From a checkpoint of a small mixture-of-experts model trained on Wikipedia: 32 experts in each of 12 layers.
Below are experts of layer 4 (counted from 0) of a mixture-of-experts language model. Rows are named router (the router's row for the expert), down (a neuron's output weights, with its number) and show model dimensions 64-127. Each number is 128 + 24 x the weight over its row's rms, rounded and kept within 0 to 255. Numbers have three digits each.
Before each expert's rows: "raises" lists some tokens whose logits its average output raises strongly, later layers aside. This comes from a sample of Wikipedia text that the model never trained on.

# expert 28
raises: " ", " —", " The", " –", " J", " T"
router:125152142119142162105074124120130144120123103103161120091150124106131131092108118137151141142098095129094137096117147154147149089109150121109089151137091142131146106171102118143109138160154140
down0:095104147125120174121124154120105131104140066123138130135144133140182142092077132145177142106139154075111139133149136129091113157141091122080090107125134120148166087156150130115129135117125120
down1:125096130098077164112130116105121108111140131099102161151132131155143116117112103119124171151144111107142114139103101071111120143124084122101144126122156122152154135144146137142131120139128115
down2:147123133100141125112142165141123150105131130174121114110141142127140116128162141140131129082120128142135112155131093126121064123107138159111096190179111131120115128121140108129115099101196091
down3:123120153127060119121135074120094151121135163115118159082082114169125120133127154098111139156131162114123119169149132130140161161131102099130150105119146162094130144144088142142150177172111138
down4:139114115120106120124149178127106141140111130117145145132112154113089109177119130155143136138118107149162133141149122134128122153140138166130114162129101150159182126120151117125179117106146122
down5:123132133099146150158125112128137138168150130118139135117133131123128142127128147117155103154137152114158106104142124135121125135116102108079115162112133143161119132116106109113110123175135128
down6:085138152104106113176145127122132113150146084105125100128159119183137156147154107136117070146117112163142157127094149120112114115100171164141105134126136122145102137100121146103110114124137059
down7:121129148118148096142116131122117151096105147149162122110146128161161120126149091126128123103124092114117130102140142111119112091113133155152155125081152130122134124139111139114090134105137113
down8:143142112160089136147129164102159144161101131096114106177184110136116139159131135092166144084124162106123175123157128131134188115110118077116154152137144122161142124116098085108116162155091125
down9:161150089141105133133110110145096146136108101168115116137091108166129135163120133142102136126110119107119150131160135127113133111146141106123157079086163127146116147117117108138132110119127093
down10:112121184147169154138156143122125182173138088088115129103091104123094133142128130158146156116098090149135142064130094112098176135113098129143131169101132111132128097109071157097110157145145113
down11:139139115111118149160138165091076157144145148111145118165131142100080131104124104144136121133113166103139130138110069172142111139132128101121147148099086173122101148102090110117154124082137124
down12:101122136099093130106097126150149122141126127127094101135150093115090151096084123134167133149159130155168117114154103158101142167079101117132123110146141098123110162135108174145132112077105150
down13:157107143118139125129137090081149138085116147098158135088101101147129134132113090162158152148153117153150158116105127123157112167106128143115135140146158121165088136129145158168155140105107144
down14:101116142091139136115122162139147129072145125128122102114126156160117132144134088085071149133137140144133143109181066109142137114138107077102099127160119144105125167155118113112141093113154161
down15:136098063119106121151084121147115125096161133143158106121135128090103133140145167135119132092067149127107093104198118185156169126128137136122140146157125117132138065139165130147139122095145145
down16:155105114158092117123107176079112104125092091154155160069128122092142107131143132107143146125119130115094130119130156125122107156104116120090141162108131144141151127138128132137153142132143122
down17:121125146142164137093182124127116111063113178098124111133130152138098096142105152126127141135131094125084131134155141131111076145120111157111161148145153117132109150151134120121120127119159175
down18:129090101143124142149109124114120113146155166105119131098180110168134110149137130110143120174124138108102155131152106107107149100140118109128112119130187153125135171162164143115101153127097147
down19:130126123123109164108154078109100122114090136185132093145096167078115130141107113118111099115121121120110138132129112080131106151124149129134169144124136139116136137179143097126125119143127140
down20:138094108142156129122151051114119133157128148126158129134161128128122105117124102125176166128117133143095126095095135154130140130128144081089091093137112111196114162126107155110141097100089097
down21:110129126110128130109121100149121169144126125171141149098164145159159099135119153113124112149092128124145155134125149104106113116103109102116151144175166103133140132106096149182093138124141140
down22:137108162119110131115104163138173127099129180129097108137107143086128127184141090124126136151129082113145136139147147117158106144126112103132131117143109107132110098108105112087132122112094145
down23:163111114122116123177119154092155103123129135156120136096097148123090132110097127164142137106148161104157114147171140129117114147163094144108140145115128132110144095129146129172128116128123112
down24:108123105105126116178099136126146088092132170122081114122139141127134193147146109106094122148139099154159146127139129136142131161115161110088133112122154122105120064131120140151171103142126112
down25:152149134100148144129172107146127071171128119120148095131155119127154139147142113122145125108186141130117092149114149140097116075135127120151103124136155106151148127099101113129115138144117138
down26:150094154112135153076088120168133128141122137128115134137090153110128146167116163117102112092087118126112143128118161142152135176128143131157133163113146153148129139136089175168133090135122119
down27:118130155123131162125145116110149116125107098156118119133114129084118177100168148125098112118150150118087118128135136151136116120122168149159153147102102155111122090147138153114136090119124086
down28:122087121105087086159107151140096102165105093196180104132125118115129120141108139143155167117108117159135152115146130142087073130133122138134147120109108100097143092110142125113143113114168126
down29:121148149159086138139088125122125140159150140166112148163129077105164167117099103151133052132115116071080117103153111121114157123135119152134131150118146099170115142111130144146135159094127074
down30:086128164137126149071163151110108143117155161151121146119097115130110079149144112119129106112140109108127128118166110123153140137134105107180125134121113109178139162139100136109119109094138149
down31:129134114138127156157151128126145155131171121138137135165157123114147103118146138128142108068119168105128157105145111139144116086121141133176151134101142109137140167160139142177134111143084121
down32:104114139145093128099117153113121126116131103155106139111120184111130175180117104105151114095126128150106122132143138155167139139104140148124119149119146093154132119120149117125138086146104122
down33:096195112146165155151130135110145113141109116114109110133112109098132116128088141122120138129118134124142116109090123142125171112097135149102078103117135140109124102133124129115134119140072152
down34:114099136161110110074169100141135139134124146146119130131170165155171114125133116118158126106108122153138096084128113140155129127100143115112153102117135165144105153120122110096110139124111178
down35:133142116143138120082150096087144141123159168105158130129128140121116161166104104142096101113129156159136119128089110102113080130101132140109152107153119106115136168176159113154123152137150137
down36:158091098102140132105115145133085132105073116122143145124124115123119104138112146070097124145145154145102115096098141112109100149107110125088124143141152096199109125152125154138123112179153117
down37:106134145130089146162148134132167115119139161106115096130148160125158144092106098142137079123129141087117101098103113113067104132120119111120174168129118127136148188118121139128114161106128120
down38:130124133127099114091151164098165163149150122090110140175125109100133134119109099128144103146082088126106116119073107146145093139127138149127107127142150124112160140101114157135110135138110180
down39:157122132107128132127143128134070153106156139108089137121160128100122101151118147134134072135155150146091146153134119109070132133094133140127112119107138147163115115115079165112122120125113159
down40:153105082121140128111201148137097125127142115111188130139152123110135141101136102155099119102100146125123065116129136103158142101102162151121153134165131137134147117127082119133147189132120121
down41:129125177178063102087114127123120140133133065151108141149105099144108130141134163152089132127108148146138126130158169121112120157110102161142116100160171131166129087107129143099125143117087190
down42:141105104126095149091120129095112157157101132127135127115129147130171123129133106129111143177134138130131108147096152138146114112135179167139151120190117129109103153111119164097096153124128150
down43:125181122076108143129116136130122160153139170105134092136100100123139144119126181102168095111126125136145122090096127123144164163105148098107093150120132090186127117161159150160156125145179145
down44:123175133157128106157107121115147125133134140157154114114123148148117111127124124117096129123124098122134170145094138113138113100102168165139112113139118134149067124108113116128146165145153103
down45:128148137096133161123157171108140085130123147105111130118114151102122083153143141123161175151124113117113110090139142115155130142102122108100128137116149147140134125097117122120125109134126108
down46:141111110079115144160145135113135076159139093161115129097173140166141093193127121141114148130128146130146127126132114154154125127117078149119099140132124128158101121142116138085107104150181126
down47:132138140100127129160143150125131124114107111142140156134110104120122119137096067131108133161147129183115110098085126133156065114124139126142090144098154146154162170134102112149113139123153178
down48:139118123133125104137146145158111136133179144131133138125118152081141113130120130165128160121124130116106110109113155097075127093131161082151149122099121095160151127113127100087158160123111155
down49:118154111138128119165144148142156166093156162092149093143116118133135119142136107135135140159112127112092127143133138091172092145120109162132110175110117145183126112141086116136130125133131166
down50:129138144169149112143098138121101104144136180116167140147132115125121115111124158118162134171105138120115088142128124115115143133112143122140150172107155119145105129110129150101134133164090147
down51:149146076128154117155113132099122114158110129097133098107180112149142138122165097168149120118129149096142154119103072168120118129135130139130067163157112113153139143144078155162150175132113123
down52:138144080135095114174165109156168145175125141152113120134147100152179118194148128105170117129107110162111152097126132115102153135128101113135102116125143138134142104126088147095115129113148163
down53:107185093131136126176109134094127160135128086160135103108094133124101137178108106110128180125099122096073121160143110132140157139125092172112127111105144108144104149088132120113079156139131115
down54:111141184095133099128107151124157142124112183130133113124169124128149120143133087134100153103137108129161121151132147091165114110119167142105146124104085154164131148140093144122111180129142121
down55:134132140135101126097115130122149107149131103062118114167123135112119083113135129144132163130132158112080135108103154156098129140153175117099133103126133115154160071124171116113145099121130146
down56:165131108087144134095155150123124144113104159126114168116135121129148113105112097155126111127134167158133133119141106126137119116141155172114127117114118120143145128117107113118162131151179128
down57:121123135156118139163138173160125129154110080136135143138150135093132123171106090096126116118122164097131123148109173134106088157115152121131137120127088134152130116118128108153136159157140130
down58:148105124131064109123150162124120168149125154153121068149130132111125164153120093103163148142098147149102103143154129107189112090111137095159159166150096174166119137128096141120121109153125129
down59:124105100103127087106141109087126141150098162113116130144120115043108137107174155079128127145106107163140136102134131135160144121163143126133119152118093106152098112144112113124134152128089113
down60:077153141095112092146108113122100171112129146082132127116147143130154128170116090137137100162095151125147145119124144126131145123137102102119151128148135100133105148135147128147112149144127124
down61:150094145150099122146125080084135135173121106093138152144169120092113136099097128117108106137147137163112148132101146133072086103149116086120174139133107102118119126148144175164131131150070143
down62:131119124118133151154121132110132124127094152138094173153143111095137119116138089141124157119105151086093137114135117131151125114126146132141126154116118139132102137104170108103204137099130135
down63:074165131116101122125111135125155065121118108112130145120119113118138116143115159131121169143114143107132144149160125132067126156136157098152128101116140147094131140151142105141163136141149114
down64:143116094098139152107144117145102117159089073139153115152194162084119133112112105127112104118114143124093128177114139125112136114119134127142160076084119101079131135125148136124134146149160144
down65:144164148142120120140132139108130149124127154144154084082151135122105133100152138131134130152141089144138127134138118123092164132146120149129101090159133127148139105163128108139168124150122137
down66:111165102128146136134132141130109155138162127117137147078140103129129092093089130131109112163155110189181104125142127107128128107110137165172146118122164152148133109140090140134134155122104194
down67:131156093091120108148109143117116088106141094094102120120150129097180102102101103122154156103058146099148132093150129098157091169160141096124150174114131163160133121149135117157104129136126144
down68:140137083102127129116152114113111141165141136158149149130149141117142144137117120096148102142096152115176134109164135119094106175127132101137131086130057152143148108139106136092129124132096139
down69:117130105166162130120074140133113140088078104123136105143151097102143138154154112096119150165149097134144117118125100118116124121176112094110100116145079142172124111106109105138119153103115157
down70:145116093127183094128124109115126133191138162112141104097138106126165136128111127117143132180147098051132125131130120136120105110120138141138108135088123158122146122149133168116153100131127110
down71:091168136158123115092114105141112132111125129126125120135110151147147111113124109162139121113122100159129142090096097151155127129167107122118134122138084111085088112125127183116135119172128115
down72:107144131134141137130132125113138102197146117125179066130116079160126100099142093148139170121117117123138170101128102136112159079145125140130155141113103108129160156158123136137173115099142180
down73:121104088130116101118133144087124151126152081101119127131113127106131139129150135113136092132133096177153077143166146154134118067085138114101118143152133088117140109121128104122129082097147120
down74:167106128160140092101151144107141114119111143120113150109130130123128107119118139162127150145139151128147141132153109092108131140087169059160163163177128131161126175099129118117147103139139125
down75:110141119129128150128128152098139136114110107136166146112135178133137140119103115117151118111129120085150101140128122133142154107141120157133110149125167124144147101154136172129150131129098145
down76:132140126100153104145140149113118110119108128112168154097175106135127152145117073139130125175154141119151107171130120137105120155105139160105145180125140123099087127162131098094102123148138120
down77:157095117112077134149106152121148101137112138127139147175136142104088119123124155115118109149124165115104133128074106119122113109117147082141115113149124186100134143127099120152132142106160138
down78:098130106119097137141136148145128140091138123143098128121105120123149095137115130108124168152116144117154161126116150137130119108098109153142179141104105151135143093123106109129099110113133111
down79:125118103125086150140143132143108114139114130112084119139131158134122117129126109111094114114171161165157164146120146143138151109116149158150120099129093130097091119097102134116131152108119115
down80:130105073129107131107117145165138161153117106083130165163167162152154098134092108150102098118139119150103104105122125132103156155085135089134150155129195128127139128106121168119134131140131137
down81:113127132127151133129138116138146091149090091118130149128140100103142149114133136134177106136127109122157152111139079152118130149122159134151153138114108127139112105128170112100137130150101097
down82:140150175112103111110146113119150176118122121105135124137119146157145108155115097161096122119181114122104165135111131115136108099125090137096130136148120143132143140151116146119081145124161129
down83:154110140108100097146121153125162149135117134112132113159120142128097168087160149120098138133096148112162142142151135177121097125113133116135141107133102099123142135122114172101138122138119104
down84:102152108142105149053114158122128106107153140142108081105118111129128139159144094107169136119138152088138142154132155105118141165162160133134146114146165137107125146110130093079105113118115134
down85:154125161174085152123107132139169136129084107211158110158188146109126075077116131171154098144088123102101148125122136128162103144121135119093148155131096113105101171121118126100138118140171175
down86:147162144132149121154096136099144127122163138102105111095132105115150134132078153124131094141178090118092175139094135143125143153109096127147109130092124157126150116086119171125115119095098134
down87:120127135172162115111111170099073086124117129142139131118123093103127092097105163100093116112089129169140125135138100105147135124079120160077090129148121114178161138120123123193122132157116149
down88:167150121101103120145152139108116148125111123141158165074138121143138116083154126150112108134098154151152146138091132133098128144141165143195122140131143131109088107144129116140148131132138138
down89:163144115146130114147115183145089153155131153121165088123110106129116181137144121165161118150109095071093148095125167123126133140087160168150120117121148089187124123160109120152148092162110174
down90:162165097153119164134152121126120108174152141117149133109092075127113156135118129158135117125127144205113124092079162127116171142140131139124109137119129108131140099139154108111136141121123115
down91:147175091081173128109069156153165126133128126153175113147104138079151124119085144143122148130133134169186129150120116117135108109053137161117126154097123121112138115184131120095090145087103134
down92:163121166150123178113117134120109096101126172123123125174126140157103145109170111112126139141105122137161098133160094149125137131125155108132115111130142139160117119112111109140119144143121153
down93:130162118077126123173122118100104111153128177116142125153145102107148138119127105123120138179125056116119100123128141122128177112089114119143095123149136118101111128135140076151116133160116132
down94:115109111156110152150122102078163107145156153090114108123111170145088136148104140159111115110103112149112080128141133124151089155123104103127156118135093169134119115156077162140130108132081114
down95:176096152095132098140143121146133139114119130111111171101124156134154135133144123126103090134131119153133143137134125095154136128168156147091136126111140105166136140138181153152115122116082106
down96:109112114143138088108161144081118136167082108111133162169170128158136101159079121118103107118131139133123099119129119146132122156128123159092135138123157142096149090135143103131100163138163108
down97:147133168161114092147151071098152111153126137132123117152136112150115130096126165133107131118143111127105139095103113126118127076142173155101117065108112130100103145187132112109112122129143114
down98:168156124121126179107096115111143112153158092155098125159151112129125081146085159148106142131138162132164156123177134123093120132117154158164146116115131089106173148142116123094178130132112145